Experts of a small language model: a shared expert of 256 neurons.
Below are experts of layer 2 (counted from 0) of a mixture-of-experts language model. Rows are named router (the router's row for the expert), gate (a neuron's input weights, with its number), up (a neuron's input weights, with its number) and show model dimensions 120-159. Each number is 500 + 40 x the weight over its row's rms, rounded and kept within 0 to 999. Numbers have three digits each.
After each expert's rows: a language model's description of what the expert responds to; "comes after" lists some tokens at least twice as common just before its tokens as in all text. This comes from a sample of Wikipedia text that the model never trained on. Tokens count by the router's weight.

# expert 20
router:554449458442471519515520521534463502538501533453447512479452538466546460448527442439533545448548477490531552512497455444
gate0:540547462514559576516464514524488451523529492507429511575493617437537520551477512543589432462530455506520548535462437507
up0:464522464508479544497479519449496418500517506457377546516523561497534543489455516493549421483529431498503559509478434476
gate1:540486506506518493456485488591463490563466569487560480462477533456498462468525478495522528499527464528528503555496524532
up1:530520452559566494511438482605502466498466544502594462443413486437516481490556502480578511500513486520527509556491489517
gate2:561456474461496501505566474489465454557527533490490516480440472431494434472509444440550516480595519503458562524508471418
up2:542481496461498550532534477480455468543513512479490518477381460463504433467483427444528480444555524475443542513477487467
gate3:468490478442444512552533504453451453551475476458463491458492537460542502439528479550538528514573499535560467473528564483
up3:518537523416529498492542494463476464447531495425437485495518561458562564453531544527452502561597494534472432492502465487
gate4:483443477517535497514483492520421503488478510494460495436428506553497480490534471466519583481540432530494514481488470377
up4:519538536477451514496521512449574490519507485482534504553567494442534513493462515532462432511455552469525485500521520607
gate5:559502535459505519502545452440406474486499541534559541518445490561442471480532547534444575468597478465418537485493487430
up5:391525537524512529572510499479502567530467464499488532431516555475559608478453462529547464479470437526551510520513498533
gate6:496476513469428465525531500494430439511521537446462496494417589474519515462530455502520514504577459499548483509462472440
up6:468503496452417492481495517470468450488500487484473501552433562491516546470520479528505512551595493507536466497457497458
gate7:501534465493485507548489507589453489509483548478506483483479499541558499388549402342514566504528475466489586461478507477
up7:489522462487562478436494502436515455466492505579564537519491465535528495564418486507450503473517471541477503527484545532
gate8:504542457481431515476484524448470438536510469489535509488515472519497481485519473474524509454531505499542564471502409444
up8:509418537501556478545538488553528532480479543499486500497440534475497511523487469473485512553482482474470448512493593555
gate9:517464496472434493550479492553463463507529480462506503494482516504540448463535412508520500467616486431583481516507516463
up9:487510514537545511497484488481532535454463487537487491499514477472457551523483564505488474516408499515427522490481460540
gate10:486458465470501525537494498515485448578511474485523507533358531472542507519504364417486510499457497510565562529521493459
up10:508446474461448495527477498485502434582535469474509518533429510472483517528481371422486492491489479514576537524505513482
gate11:541489508451561485505530484486467575512497478528536497552377564473464471469505457465506486527550494449500555496522523436
up11:437499486499470415465526436486447502523527517500518488514595525452454496431509468467498535533527512510531487533490410436
gate12:506520426524542558544555507472473466478513514519439557484445566497515449477552522493566515477576436486558587462485507500
up12:533571474564569549544536488426534497452503493527453476481519534515472499515521537584557436544510503466517510436493570507
gate13:538508480455488543548491537562406462548477494518446490468457568572521481508520497532600526505505438492585592523462518451
up13:552514444461455509540537513584427462519492505500476497477497554583498470552514508542568544474520417499530622549458548478
gate14:513511485452500471538453499524470501487465560435509500490532541517561547483524429455524546450602447504511465479445472365
up14:515485531473497452568531475538436517514463542440543489498543536511551534482524445435506514458607467501505451444442482405
gate15:507444465532487486472475502514464485535503534438463446493394514424527503518497455462546488505526484489587533526482478402
up15:488561502444509473491531486492499441488488475524453509584549492563421527495522513492517532493494567542526525526566510611
gate16:450500531467551504518540489490449452560525474497564585535470540484556475432515487477549509508500521455526513485453478467
up16:459429469460544506390460538489554545498486509472500452488500474519484505528486558531440488499564444567411465482457508564
gate17:490469468461509520541500492549471489478505547491514522507477501572513456425455421440492478411569471476543525552488491487
up17:472471477480518534508511484549469499464509520493506536501500515594493447437464451468505484471566487481538495552499480498
gate18:541490511505455573522466487511531432536446548481473555489448570516519458495563418527507486512452485499500589506500421526
up18:484451473392548512432492508516497541542523509506467449433480552489453472483454453560511482578500501499505490515559511486
gate19:518465400476490467582520460488454434499473613449474540457446512443552412479488472489530456520554477516569539472494457406
up19:498535580519515528431477556513546562517504373556550454532537481540457559522523545506482567463438519478432479519487551591
gate20:565512499516505465519449557501474492526494519483494463555481488526535482533509462535519565472516486522552539469512522431
up20:515562442470467531527509490494485493465427411523465504427517541553455503515463554454431382575510474500489575519534448520
gate21:530584489412537529518520452511481532514522499432535517459368530464601479518570448446578502470509512463532510520474500532
up21:600515491563381516510445429496522542426494509539466512516497464486472542535497450507539490468454499394492588477504550518
gate22:489506458390493466536565511507449509525542512506473483478486476432447498405481475499549476500516544472421443526467520507
up22:448446495415473433535571539520505522562521511470487488452465438432469540416487489479565461447512478474504459542493484487
gate23:602467519469506538574483525445421462565524522527477507486420456406463483465483418483605504484576478483512550535474514467
up23:517511508514507501446501523486475473469478490508432492478510532533475516474509512497505499482587551521454432516530489507
Description: Numbers in stat tables. Two-digit numbers and decimal digits in sports statistics tables, scores, times and coordinates, such as .463, 63', 16.
comes after: ".", "| ", "°", ":", "′", ","

# expert 40
router:521464481474466535501546528493463472527480575458471540517452564490554444470548431452544540481569467557535531500495466450
gate0:563570434492480522473546480499487455499491518503504529485519529505523447411535389484500470452419466464535497487480387470
up0:546593441480500522484561467465508440507514510507516537480531533527533440418516390464485467484425505487515493487484367481
gate1:542420421572507531544481510511535586463489538469536531503501564537515605454487477502485513477535446438477599494504478537
up1:480522526465486473487539492555433436521498478549524492551516457478474403562542485485511453492479499546447395503516611512
gate2:533476478428501516499466438472500567473457518442436497505530520513502458507471433445520464439530522547544447486521429464
up2:523488476477500506523480451495461565458505523413463512492495486531516459523536464478482416464523526436559475529532418476
gate3:482415504483533530488509557492551513499492542463466507513473581453445436489477545466540526497525513496562515477478517490
up3:496547480441488512489492475477431518564512500531484457527502540555539546524498473603455521490459528499460431529508507477
gate4:551522486510442546562465449406439446563519504487512524530409533472602447468486521464528522541513487496477581480503522532
up4:581426519473540475479430468451459443532529495518546539498503520473551509462514576589453461531537484491454480475457600540
gate5:537480493467519555514529501552499520577513590483508487484420526450574445464473504417577541453552533461503539500466509518
up5:544433506541507503505491518490483526567485562477539479483409519502547429450473500447531548441492519491521534497462561502
gate6:493434465439438492495528503541475517498502433504482501461475525484516529479497449437525520437574501526512520499476509439
up6:540569506427464502475476518543547453486546467504519529479480547484467535512496541557588536473554492544478507499479545486
gate7:515492510441474497558491486456463494564517488458551544504463472454493484527525516517447545455491518480510508485528428509
up7:462428528471556493483533511488482556491481540482478521470511535538478453445488463451539518532558481504580511518590471501
gate8:531494467507504428517529521477508559554527503450500484473465584517513491419512539520555595457537560419501445492446454433
up8:478502474501447534572512474580514489459489568460524531493602625476436486447516529532458430558444485459487507505491465505
gate9:488433484467385545477462529567448470493484504501556510490517569454475480506487443504514551453560514438534477520500493535
up9:559458573507477533587506483590546546445458488537601516447515590499481499466495510538528516519571471473567477460498470519
gate10:543424493478470493508506520483454525606491476492486556528437520510559538439460432434530577490529452539486472538502458463
up10:530415516482470499499509520487465523617504465491503557529448536507552541435464423433530557500527462560480450540496458441
gate11:516500484430418514516478523503468504540446527450531478496436510508545532465514476395536537478533453533502494506492457485
up11:526547496450465483482461518514486511614467495489546530431488513482536488455523520422511520444490521507483423480567434556
gate12:602453442526482496432525523494481476577531539467426478509435562487496462436490517493533535469567458535535496520465512435
up12:520532491488508492469498523483554518537495552500492442476456532459459473517500519537572493380612510463511539445482488432
gate13:551414437475523510542509542612462530569437520430473538466374529552507457486498455466545522447556442491523532496483497474
up13:511469455486540509525550541585484494551465535407471499493401508556505456459483519444522534433546453508538515475464478488
gate14:529455456541449544459541538549454540459497555478469546523460506519473508402491467488542515440547478540492527497505414471
up14:479501549530565442496467499530441498506440537456438476434490460453466534521462452494464481494470510478532430505502546588
gate15:514535481466444473464524531493516517506483487473523569537437550525530507483495412454484490447522522471467530519472465487
up15:521569473493416483451542494481477510499455528451484575552483531514514483474488419439515486430501557531455507506486444524
gate16:532450453512508485489492506508501540490515523490480523456453558478512485432485513483522491508440462524476479519451479417
up16:559429446537514502484503508536485514494541502474477524428454598464492483475483523508515510497442466528457472525441483434
gate17:553447443540545548464542520505555473440485446505500558503431532543573534538489467505514489506568402452551529514423512454
up17:532465519477490441501518484423567501460479508501580536433486511544487496501547451496396501517544532521565507551545591505
gate18:569473467469504509481509507507466517563454504422484514526487457514549594473513436410528564479523519499530534523439466413
up18:531453480469586505453504501528460515564474506432503510526486428530540578458531456424512534486535524517555530502445458433
gate19:409451472452505501465460533502561500560480505474499525502440483493615557469527461403619519450509452472542538490514441463
up19:447538491498467490516502514469525511472469466514502505481616510513506530485519430494542445487408524487433445473556488518
gate20:579558524478512511519485495465525525584494516432524556455438477522537477475481474566545553498562469507543524572508489445
up20:523488537490500504545505503495498482530460507421515530475493512535561458502494553531503540545504468560467504553549497475
gate21:543508479501502534468499480532507502571570520487454474463465558459555498517500539496557543436492489528492592463495525449
up21:434480532515517476558508522461503511440432477488560543555516423531462501471509470491424459552518534475480384543519461564
gate22:558414507456512487454526527506463477606485541481501538534511493435539482492512446481480539471570495519464504496502456510
up22:431572502546496555552485474515543501419503507520517472450520515573457474478542578477505421487432504509548553533512516487
gate23:511483535481427513547527475484597476529491552548559514456476514540520486457507522427503555472547495537525518527546503499
up23:516488492469575550552538466526545461496499584424533509459430457530597447532524461430560503468397522485470540463544457527
Description: Abstract activity nouns. Nouns for work, activities and creative output, often with -ation or -ing, e.g. production, making, performances, music, style.
comes after: "the ", "and ", "to ", "a ", "American ", "Binomial "

# expert 51
router:539449470462470498530526562543484481578478507452464520455441547486527457475490437478543553442554486516531546494520485443
gate0:507514469501461502457493479547518487486444513477534514563422503527559503522522529511632554463517477494520470514534491458
up0:554549475458453512457468485538524486503409527537522510553404512520531472551499559518584462487540462515499489516542469446
gate1:561494439552510447501480508514522490572497452460496469546499478526517442487531461495512597478495536524571537548522561455
up1:421499549474525578511522475486464482478491516540477495454471505461466533505480535500521403493523478474472471501491453563
gate2:520462436467484522495521514453489452603508539484485599518462518472544485471492524432536517524520455488546508502506467520
up2:463436490471437572574527513436511468543486593463531533484484465530522499502510454465438527442494433514502389488502477498
gate3:530492473486473553472560533529498503481499522490498512465441504448557460435485479525509526513519484500548518528466464508
up3:532495443529458551495539503535496536483501530495523520484401488427590489482500472540499510485506481522584518536471431496
gate4:546492521475515439494489438509476488558510518559520510484454482468511501477483449507543542485467510448502561499423477389
up4:454527452556500568522486544521478533483464490435511492517544515555470516512531541455485444484540516553545455524586504590
gate5:468519489564472450491506557598422494489451524511563526493475524488472517481562572559540546417471474511452516491533461431
up5:485511495559495451492487569588411461524445494545513526538473517490500508505549588547534560420479527540451510472522483455
gate6:467536434488389512545551478467483504521516558438492547504453573547507456476551411537461539443504501465499456513417443481
up6:523451597476642489477419487558515494511490436575488476533530438423503518521481592476573468568534483496500566502529578517
gate7:568472472394473469493505543548503526552490510502421525477565594523532480521513461469457480524612532506455391488470443421
up7:543523489466497459504497489536522481446478455551491535594388483505514446491500485496570466515496525541521531492532453497
gate8:534414455520486572512529518534467498519468539466477521359485476522539534453518499462508511483526466473532580515488452470
up8:453575537479483431519471497451529500470529465533538492626501496467482463557478497536498504524503538524464389468515538498
gate9:556450486482479490525487489486491534481525491529463508504449512394537539447524497533538522530485498468550526502499522437
up9:562459480471476507521489487495491520493517498521446526486428507380549540450524477524561525525494482469554548503496520446
gate10:555565416477540571474508504523530483513517516452500561464449512376573489534534458417524510503515515522551570533490451430
up10:444447573498440441532491493509463514465483487552507419542532489612424483465499569579490512510469485497462434462519557557
gate11:547525544496462470536480486467492515565469476512494523488484497529500507514532517475529563477535506451531530514481531521
up11:417514470554520491492552501572540565484549520490459553519542456458497438475520482596498467529509478603469515456473530503
gate12:488497488464488493482468530464456487525527446494499471500556563491500499475484482531519540530549460472476435495530531528
up12:432517538495448509473477549481489450513511493513510489497509528493493486496512560553558541492532443500501443470503526497
gate13:479494491510480538568533531507509451528523522562497529548416477494491452503609466521489512519478570516434491459481508503
up13:535466488561539464472439548548566560475518520459447493448607475535550530512428538525511483536546480472512481504543502489
gate14:547503533446543499457532531507448523515502545466442512449454519521488489486551481528464557504488438515574519502443490458
up14:484470469488415494524490494492540487494501480527526542527509441525491452484454509497509409509561523463437518478506528611
gate15:501517457432554495481566481494527454513507487491545458474428432480564429523488561488460499496484411490527448497480524483
up15:490457533592477523519453521453444481543470524470451533507557581555464517465496438476524498530502558518474549526470484534
gate16:481450548472535481486545540469458492590479474473519499582498554491523462474495533487552544488585547501572489487462509450
up16:478567543530573469462525478549484497551458372497512506504434488473536520518524534498508437528586519455482549504471520492
gate17:546484505543497504522463473519411554514540465470464525568485484420513541564515476426506462503489504465541570515490461439
up17:456508504466501495489551523476596441485463537540533469436525504589487455444495520583502530487504492534469427492515531549
gate18:551433554512481500447465486510484515510477502503406509527454517507465537511475488442550535502514451458441476489477531443
up18:541507530484491507466472502551482527511503557471459490556480464437516465539505494495580556526512448482469518502482513524
gate19:508497417440479518494459537531484580562435525510523584473465520527496530570525505432470506452409451448508485466483491431
up19:501530463435446461478469532529481519466456557524445508465547483517515510529506472534441424517495488431493459494454498489
gate20:467554521448514511395443475551516455477505488529485547527370415511527472501478491455453464474517427445521616473466501446
up20:446560533457511528386441478557498454469521486519467538533372425520529472503479502445457452479515433457519604461461493449
gate21:461461475436511510435485502499508444469497530505534555509342508511537476480462424451536606554507514497453478511504419481
up21:538529521554501581564548465515445515493499442452527496466506480468473526462537517517517437511514488495568499490439585515
gate22:537503507493443558506513484485456453530511547559491496487544486456483521510499500453485465488556447486506540521417500454
up22:568485488511437558502496469454452464543499574543498497495543497443500513514506520438510498513562431486516547506411482463
gate23:517466496560425490557504503528486502530460570434476493449512525460486520479510542450537492492440456464558521514502558444
up23:426513501507506432427466502472476503515552449502508477515502510560546486483470487476460476555492522464487506501520516471
Description: Closing brackets and pipes. Closing parenthesis or quote after a gloss or country code, table pipes, and indented line breaks, e.g. (SLO) |, "omelette") |.
comes after: ") ", "\" ", "2", "5", "4", "6"

# expert 48
router:526467486428466519504539530506463466541465542450476536519472538470523473454519436453534516470546467540517531501506461475
gate0:575429476431472479484519487461496555542476476461481510534367462445511475491471474439560505510507534471496572523466487507
up0:436542528529482513557499462415489497466533465520526477493648473514511483499506542538463466500376503488556481491512523527
gate1:580581451459428509506473530471486504447547512498561522484468481528447603554524470475483572493495528497418533535527457529
up1:448402505503515510464538490532471528537474516523460468485546498521532416464462522551472490518471490501531468513449542511
gate2:538500505504542515490484493628489588424465433422533482481423454374496457466515450531511504419552494507477495525584458508
up2:459483504479474536489521549425550472563496557575519524520576506588482480564430513398472505541480463524558514493470517516
gate3:545450485498478491538529524587469497509539557457461479474444522491524478460494504447509562390501503490556511550520476478
up3:542469487475484497519536526515465482471526530443472472509425467478524489499498497453520536420545473487574505549478500451
gate4:535463399492566488612462517517468556488460440478515547536466581531536441512534511509544553421539508436512519498477500485
up4:585492504515474515446459462508545485448489460480490502492466423556497474415532472518527489479493541490561502466492437530
gate5:530441551522485502486480514459539521519492506469397455569505483535481474504443537479455494474555481519541500490498487432
up5:445522513492485518491472530523549525547471489442435471577564480525523503513461543437487486503525503478498445487532465394
gate6:475538438468491497491479537503467487564448495446496466491535540435538536501517521539574475481536528542564544507504466463
up6:541463538507540427460490456505546497475528515585486514550505476464458456430491470468484529522489498457445524442512477498
gate7:542473453419452562510477463538410518590492478502496525505448490507457500499556460482567532493567496517446516517515464492
up7:565555475530514516486464497450483552527491472516509538568494529478525449532532510533518525520519469478525464467480511455
gate8:575494435512486505526518511532517474508489567498490494468403526486583492470519463449536547497548464478517543490462483484
up8:422501506471512521503478480479533474496478425471516516507617518488432515501476510528470497466478502488477523507508500531
gate9:437418536434448562513538491462531486578527506470502456569491632468556501531537442526502560490484530457520565516551499486
up9:497534527520584479491472473435417488519464522548475515515519450511458543480414504450495476511527477471486449442536497474
gate10:531379440505565473512464489460465503507503569478507507468490531489537462439447487463576561509502506498560526490466466461
up10:542417478550604426530468476483458530471485536508505522445507502498508482428464536457539540500537511460546502476472460462
gate11:560468435436478493501551570546453504532474500578495517435415543555541404487603502500481546503480428495513522487499502510
up11:427548565590538500551472449448541511466534450370512464522598459486482598522403496518505501524490544475464467524535472486
gate12:417430475497521528490481510506498456524449498480503507463499495480504412492537493469537472427515515467496498498489494501
up12:397433462485506531510466507502511431509444518488520502455505497473477432479532488446516505404494520475484517514488465526
gate13:483389454516520549494508534477493465487480521475459560473427553523585504470507494449517527412486419490575482543460460517
up13:550535555428566481508556526486549549569518502547499458528451475449475455485470525560483464599509517494499513468488532526
gate14:567487528464467458482517464496472490449475472434481556408480519455482486484510526504558552472591510475525442492551473480
up14:458513508522483499468482471516540507544510485479465503459513463524481485472491459529520556489559514485485420468459462498
gate15:472450531483548551543511500476522480475473461453510496499389485506561478488452449438431446523506461466531483493459446511
up15:517563481515433447451490515533471515539505544542490511515655521493455507537534549562569544485517555550476461511550558487
gate16:530468477461541527490489493453541420516515574472490483499483521431414503526424483503422465479484486555506540474516460484
up16:492560513521514524489497479495484488518503540476505497489484526427487582479469483507467440465496511516459474494465495470
gate17:577486475510422524524464505495489530546455478479420491471464470497531476494521440464492556395530456472531544527466504467
up17:432517539503563463489532494506511472458560519506567517533563518529494503504473553535504442610473545522435441484525496547
gate18:527436459549568537501514493527471503477446548507510528454411502517585484481499489483544515479561489437501563521527454496
up18:475539543473426461488490520475530503538547453476480471529601495487439502523515511506459486518449504554497445480472525497
gate19:550473505460401525487506530484463484506518572519419469547551520476513576454509471489435533490493479509504517535424503493
up19:554496495500380521477510521452511455512540531527397482513378537470517559521506522547496562548489498507499486501449535504
gate20:509416444471516516499498530508486536431501525488475483466514543500567468487578521449528526498460494492597540571560471479
up20:545435522479573536485523508481482497457511481493464479525493532460568455463520485466536574518412475459491522520541460455
gate21:523491483469527509511511488522489488466562516490497466528449533486523494423519525499548602521509482569532496515510510442
up21:547547502474516502512523484582430470457562588472514503495393506452500465452513498512566484487508480507493499501489469460
gate22:538499550505511495494488500503450545469542572506467521514397572532507574475498464549498503547556451498548636459555525421
up22:580523486495557476437453516555530530546551559472490543541459437549499505532473544548543486504594488493507526487506492485
gate23:502460475431586462476458541501475512504487496508488537474471499502516499487453392495521512463615536457545489484468435519
up23:420560506566436462517545467454514420425464574495493503570436478502475493458465569499440490472529488515512525506496581525
Description: Capitalized word-initial pieces. First pieces of words or abbreviations, often capital letters or prefixes, such as I in Ira, US in USBWA, pro, radi, sec.
comes after: "| ", "the ", ", ", "- ", ". ", "; "

# expert 2
router:571453465454489512495522561538478510525505537452489541499449536485529454458512458434554522463565478526523532484487449466
gate0:478482505455450524523481514579468451523409474513485485508407530508506530475513534436494459508464512468561560472459470569
up0:480452468454434494522514531537487518507436497555486447491390532541547502463506527429485459469477485475553547445456440526
gate1:541537461434488526497485545484492484438476573491486560524455555496534564512534494474418552499457484496503577490462464478
up1:485450530475431520517505451458571469561567490504527481476520445468445461446522485534497508484519572495507488459520475525
gate2:548549485485587542472529526514432467551476580540516535527426514475495463507505488431550557485494520510519635514497473465
up2:539586515475600560447505491534513501492513552524566478564496540518389543565452553447519515464456469573457585522496454545
gate3:431484437413485551462485517503392474517550566529557508520458509465515519485521479446451495457558550494456514538457519457
up3:473503458399490539461469512495398495490569561537485465497480519529482493453538501484417479494520520510452526537451513454
gate4:527461438464486585497501499501431499539532522443527532504456533498530528490527478429483489468597474473556536531438452411
up4:514453422473481559485492499489426492510533517446519537506499566495542543500527465441479491478590502484552536514424456410
gate5:512444499338460526440461521504507461535498491472515522490524486552597519466529551460503482473548508511482481507541447488
up5:511457517365393549492439546473473480503511489500473538462500532528569533440533589472448510481519485503489467517544499506
gate6:577445473513476510549485498546501516504480465545470508522414576507533467484526460503496501486550512490515567553511570440
up6:567473485543491458523476490535522506475519460541458515511437586489545473520531474487556472470562518467519554513542537470
gate7:542442419484493509576475544511524527497461487525491522453400603511510473490494541501490486447471521435484557397467443451
up7:501432501521470486474468516598476506467482496441461580459501541496580516481475509494444458514472498541528516437491465498
gate8:542423503457447594482502468442493476519441561543537514443522453436534509560520474475547516450507490469516464501520469505
up8:533445516463429575477501492430479482513449549541516497482489473454522547549502454470542509445477484462498458499518505516
gate9:558549497494472485458510493558480506487502549476508514514471522452518513501503473429554502446528443469472573507514475433
up9:478491491499563534543501487419578518553494442558516518474528450513457488515508544525503496510499559519492421521514510552
gate10:557497531422471485507530526486479518496528500491472531503485457591551506476490504472534477499445500496528515446483432475
up10:532510539494495522523548543507518467559530559542501485525458486546529473534511449455570519412408556457506537533526453452
gate11:555528489399544595504514433501531466517461512522419510552364579548495479440489552456480528516587477478412502524516515541
up11:463517477440526532558478488503493452461484532488550447427484569468512511501518521518457528541492511455487563544509399565
gate12:505473521500487516468505465565513482564483492510502518504478445537556508474498538549551443409546389473544534444526417508
up12:463539511447549437553471475464447532458500465485511505538553556474471480496509472478432516557467526526485457573474557506
gate13:524562477461489492476523493476549463553470469502559499480487493472460506433458480475489484465448475465451509512480468458
up13:500474467542473459520470545479489441405534454443469470521422577489561461516529464468462495519491541493591549486499459488
gate14:533474514558499514479464524514425484548520493513470516538441571447537512505513452463521595439521509469509589480468493417
up14:536462502549468523473470520518437492558533500512471508541454574462559508500492479475520610450524504478504574486479494426
gate15:500530432455443517509504522537435528578525528483500486523426657536527472510536432440492470482483452470559516500469390433
up15:452493568523522471466490479474546467438474483518512500482550353465448550483471578541506497539525520555445479493550607577
gate16:540463553496469465497459508452542488539473544443488511471525496482536556417518504509534526477549460468522541524443534419
up16:455493431512550525482555485519476516439517449546502505467448470565540508579493517504464480539403503530509435478501467583
gate17:511500458450427517509491513508509508607462555451474574519467487477539463515539506469547540447624476529558528523464481505
up17:617453457499454509561539507590486532512466451460514459483499487519512464504531525455519542500551462503521535528540480513
gate18:534510472454468488518502519504485486535456555514519493484424556455535524597473455484581532462515469510587557503482534490
up18:511525470444492480510496503496519500529464571520527514488450515450524508626488512499573540477501479511593543495522526541
gate19:525451573510526495487473517489487567535493587514494510524400449451433517538480403504582476440485429435453594529557445536
up19:504453561509509481530463514513470563517496601518490519522408429438429492528474416521572449446471469462458577501541434583
gate20:560439500535503523418482501483475535559451487473494517562465523513524467496517498512458645471539526493513554549473474433
up20:519517468512497476421492460496485515569504524490507577533506518570506497500540527523517614456529477484476474548503467426
gate21:464430486482382490475500512502549535569490518444509505482509463512513431449479455487611526534451499462549547507460501492
up21:507532542480575520496502480549441449459507453487573495521513504498474503557519543430494487545528528469595488480530526508
gate22:544422474537517537533516494512488466506441497544411523517502575480493436480566481422576543501536457459543543506460454495
up22:452501490426445440465459505529444529496536515453489501514487440520486565497432558527465470535495533512473395476551561520
gate23:447432431452480551493509473496541499545544594500528467532411608497494535466515460449541487489517482463540486498515437494
up23:540523426412505488529501489553526482596477508491506508515479534474396499491511477448525503478540491510552474521467409511
Description: Line breaks after headings. Line breaks right after section headings like ==History== or list intros, plus list hyphens, table pipes, and adverb endings -ously, -ally.
comes after: "==", "===", ".", "====", ":", "— "

# expert 31
router:535451473426476529514554521533451453538464526457452514534468536455515459481511438460545531465560473531526540507500480461
gate0:546484470515505505485498572513517501477479499476514459495497473467515470483546509476504491510587540467534557512460485445
up0:547474477527504503508516556523554493476454483474533480505493485459519482491562531493519497505591521487519522523445523439
gate1:518493518460558524459456477492487474576498504451533540487429505515547474473518534427582485527512516523503560478505456474
up1:505461504475532517479477490507500504533533497463587511495447504497535507488523531411589471510456529520511502494495440449
gate2:504468479431500531503405471472450482559476494478521547516414538496548495511459505447492491502486498536514456525459473488
up2:521426469438537529513388473475431510573487478509564544535414531510524495507447484448543493497466500535537473493455498481
gate3:531520488494449491497508484524479520524488494492521507466435552520516458449549495490521603476520495522535546489478500420
up3:535542502483450484495521496505476488549457470500534502457387532548511459497551467477535574491536472485495522506491491428
gate4:556504432565497498505525531518464499549548544480425479509523527482534529459498498473523501416492449486515465488497470421
up4:497466456543542491482520533508467440552531522525438465504492538501551512466486490486518499470518454485524491511501467421
gate5:557478546484533447535543500519549505525477518498475523459388578504551486545514530500507514463549526513528560494478530452
up5:521491558464558453521542507520535500520481498529444529470410588517553481545523532507488499470572532548559517503448529450
gate6:528576486457497551431538483543482536477510573489563483552529546451515438417488544492518518507541491509563490532512527541
up6:510502518570461417483486516476542477549503461500521498493525426570498462575482497492477520493534505477480509488528487462
gate7:544441504430468485530468526530420491498485596435472527485512496470452461490548440501500622498592510549501505495601501496
up7:442511494535532499465510465521587562495509442542520452513516486506581528533506555465511382524363484550530466484404470524
gate8:568471517493470458513508570548501490484531474499532482443365511462549506447526490420520514447542507485515561538492498435
up8:519438536491514474541532525513578528525480470508452553513458514480549494560485534502503525493484522478489502475514539533
gate9:525512508447494494500488474498441514465528518429453491481437467473522498457520470484512599567493519545520545473507478461
up9:570526478493370435525510541479484550526448530588622551477549504468535515439439494444501462496530517511480454463489508558
gate10:539468536487503501521426527509452529532492488490493572488378518457538527438489555512551560459477472546487580533504487508
up10:528476524449504496517436540509448533538482496481517580486359506459524512458489570500531575451499467526470588521530498513
gate11:547520421443434502559494530504569415565475510424471523517411494501552508472518475470531441531496428505561576518492439506
up11:535571510496462458561569504473494541517498529508498535495425439507508541503553493501528454527544491456543508492424518508
gate12:523518469496500493503534482483439534516474539504539515466466530500581503438506532523513504431471557490502560502475530450
up12:485487551501505500499450522536545492491524468494499499543525460502429493566503485495502482572545456505511462504497472551
gate13:518498525496522510432493499547483495546491527451488495472412574489547479468512468441479521434489528440441558502476439496
up13:520500501488538502452480499542493492566497535456496486471418576492562466477514473452473504427493529434447551498485454512
gate14:518487481515542502487521526545555513495472523459583527531413484483515459514452433485490487467483454559473548489443506479
up14:360412523573484511579533547450563460509489500505549551496473583499540522522477609451525442515536498552462515482513501525
gate15:552474497472534491448495480506530472525454533526481435476503558492543503467542443511549541512576480453494538528452520512
up15:514578483512467516548458493489469514509551480456512559510454438526481497516483550423462477485401509546474468480508500463
gate16:542480518541523503548498465547450508540546519440465523487492448489570502445542475465498503439515398532555554543462473468
up16:543436499587486500592475487569469530502548501487477507492574451477578555462540523524480521431523389495552512536491492457
gate17:485490471534494502522470503518440522537486528471471492537419563475524499504518497458497616502552421479545563500450516516
up17:601533479488530488496500519493531475545493547487512444542549436470477449511473529569429475517544568588504465519504496486
gate18:475457499518486483480496527493488471592553493489442570496449515527509505450553435418504507451540380460502510457530531533
up18:560531462459519547560519506506500442381444542512503436477472460453469481535463556563442477508417600524579437536487436469
gate19:547389514512502539485489466453491475489447518497477538420483647511527481501499467410515515474484493509476539516554514525
up19:452578496466541455507522499526486515513562451503560495560530380514508542513489482576525504510523521473506451466470426517
gate20:471480420515416515593535470536461441469507499450502514465455498534577428503508438486448496511530474480509539520446464424
up20:479446526429445531416502510561445453455514507416489555507543509525533434487481427527516478469535477550498495539573381476
gate21:532469520490507493529515476451456575528495543512532477424384470460566528550591479479468538497529479481496533509544466476
up21:487521477555483547544499498565510408494526460455488569582511458576526477508437532461487535509482505548505531530491517594
gate22:528449514552528525551546489478521515447496580456519513448428524531582465440499459438540510497509459493505610503431470490
up22:538425515505535525542527475484473506460490570474548514458467522509618451450525455491532549523492494522469562506451453522
gate23:452476494507500542483501516535505460458486510454453506471445463492464489465500474499511487452526390508492466491470498454
up23:512492519520500464492492496491485492565492499553564516520526513507546520517486532526513480549440597481478532501515554553
Description: Capitalized name beginnings. Opening capitalized pieces of proper names and place names split into subwords, e.g. Sim|feropol, Bang|alore, Bab|ylonian, Hart|enholm.
comes after: "| ", ": ", ", ", "- ", ". ", "of "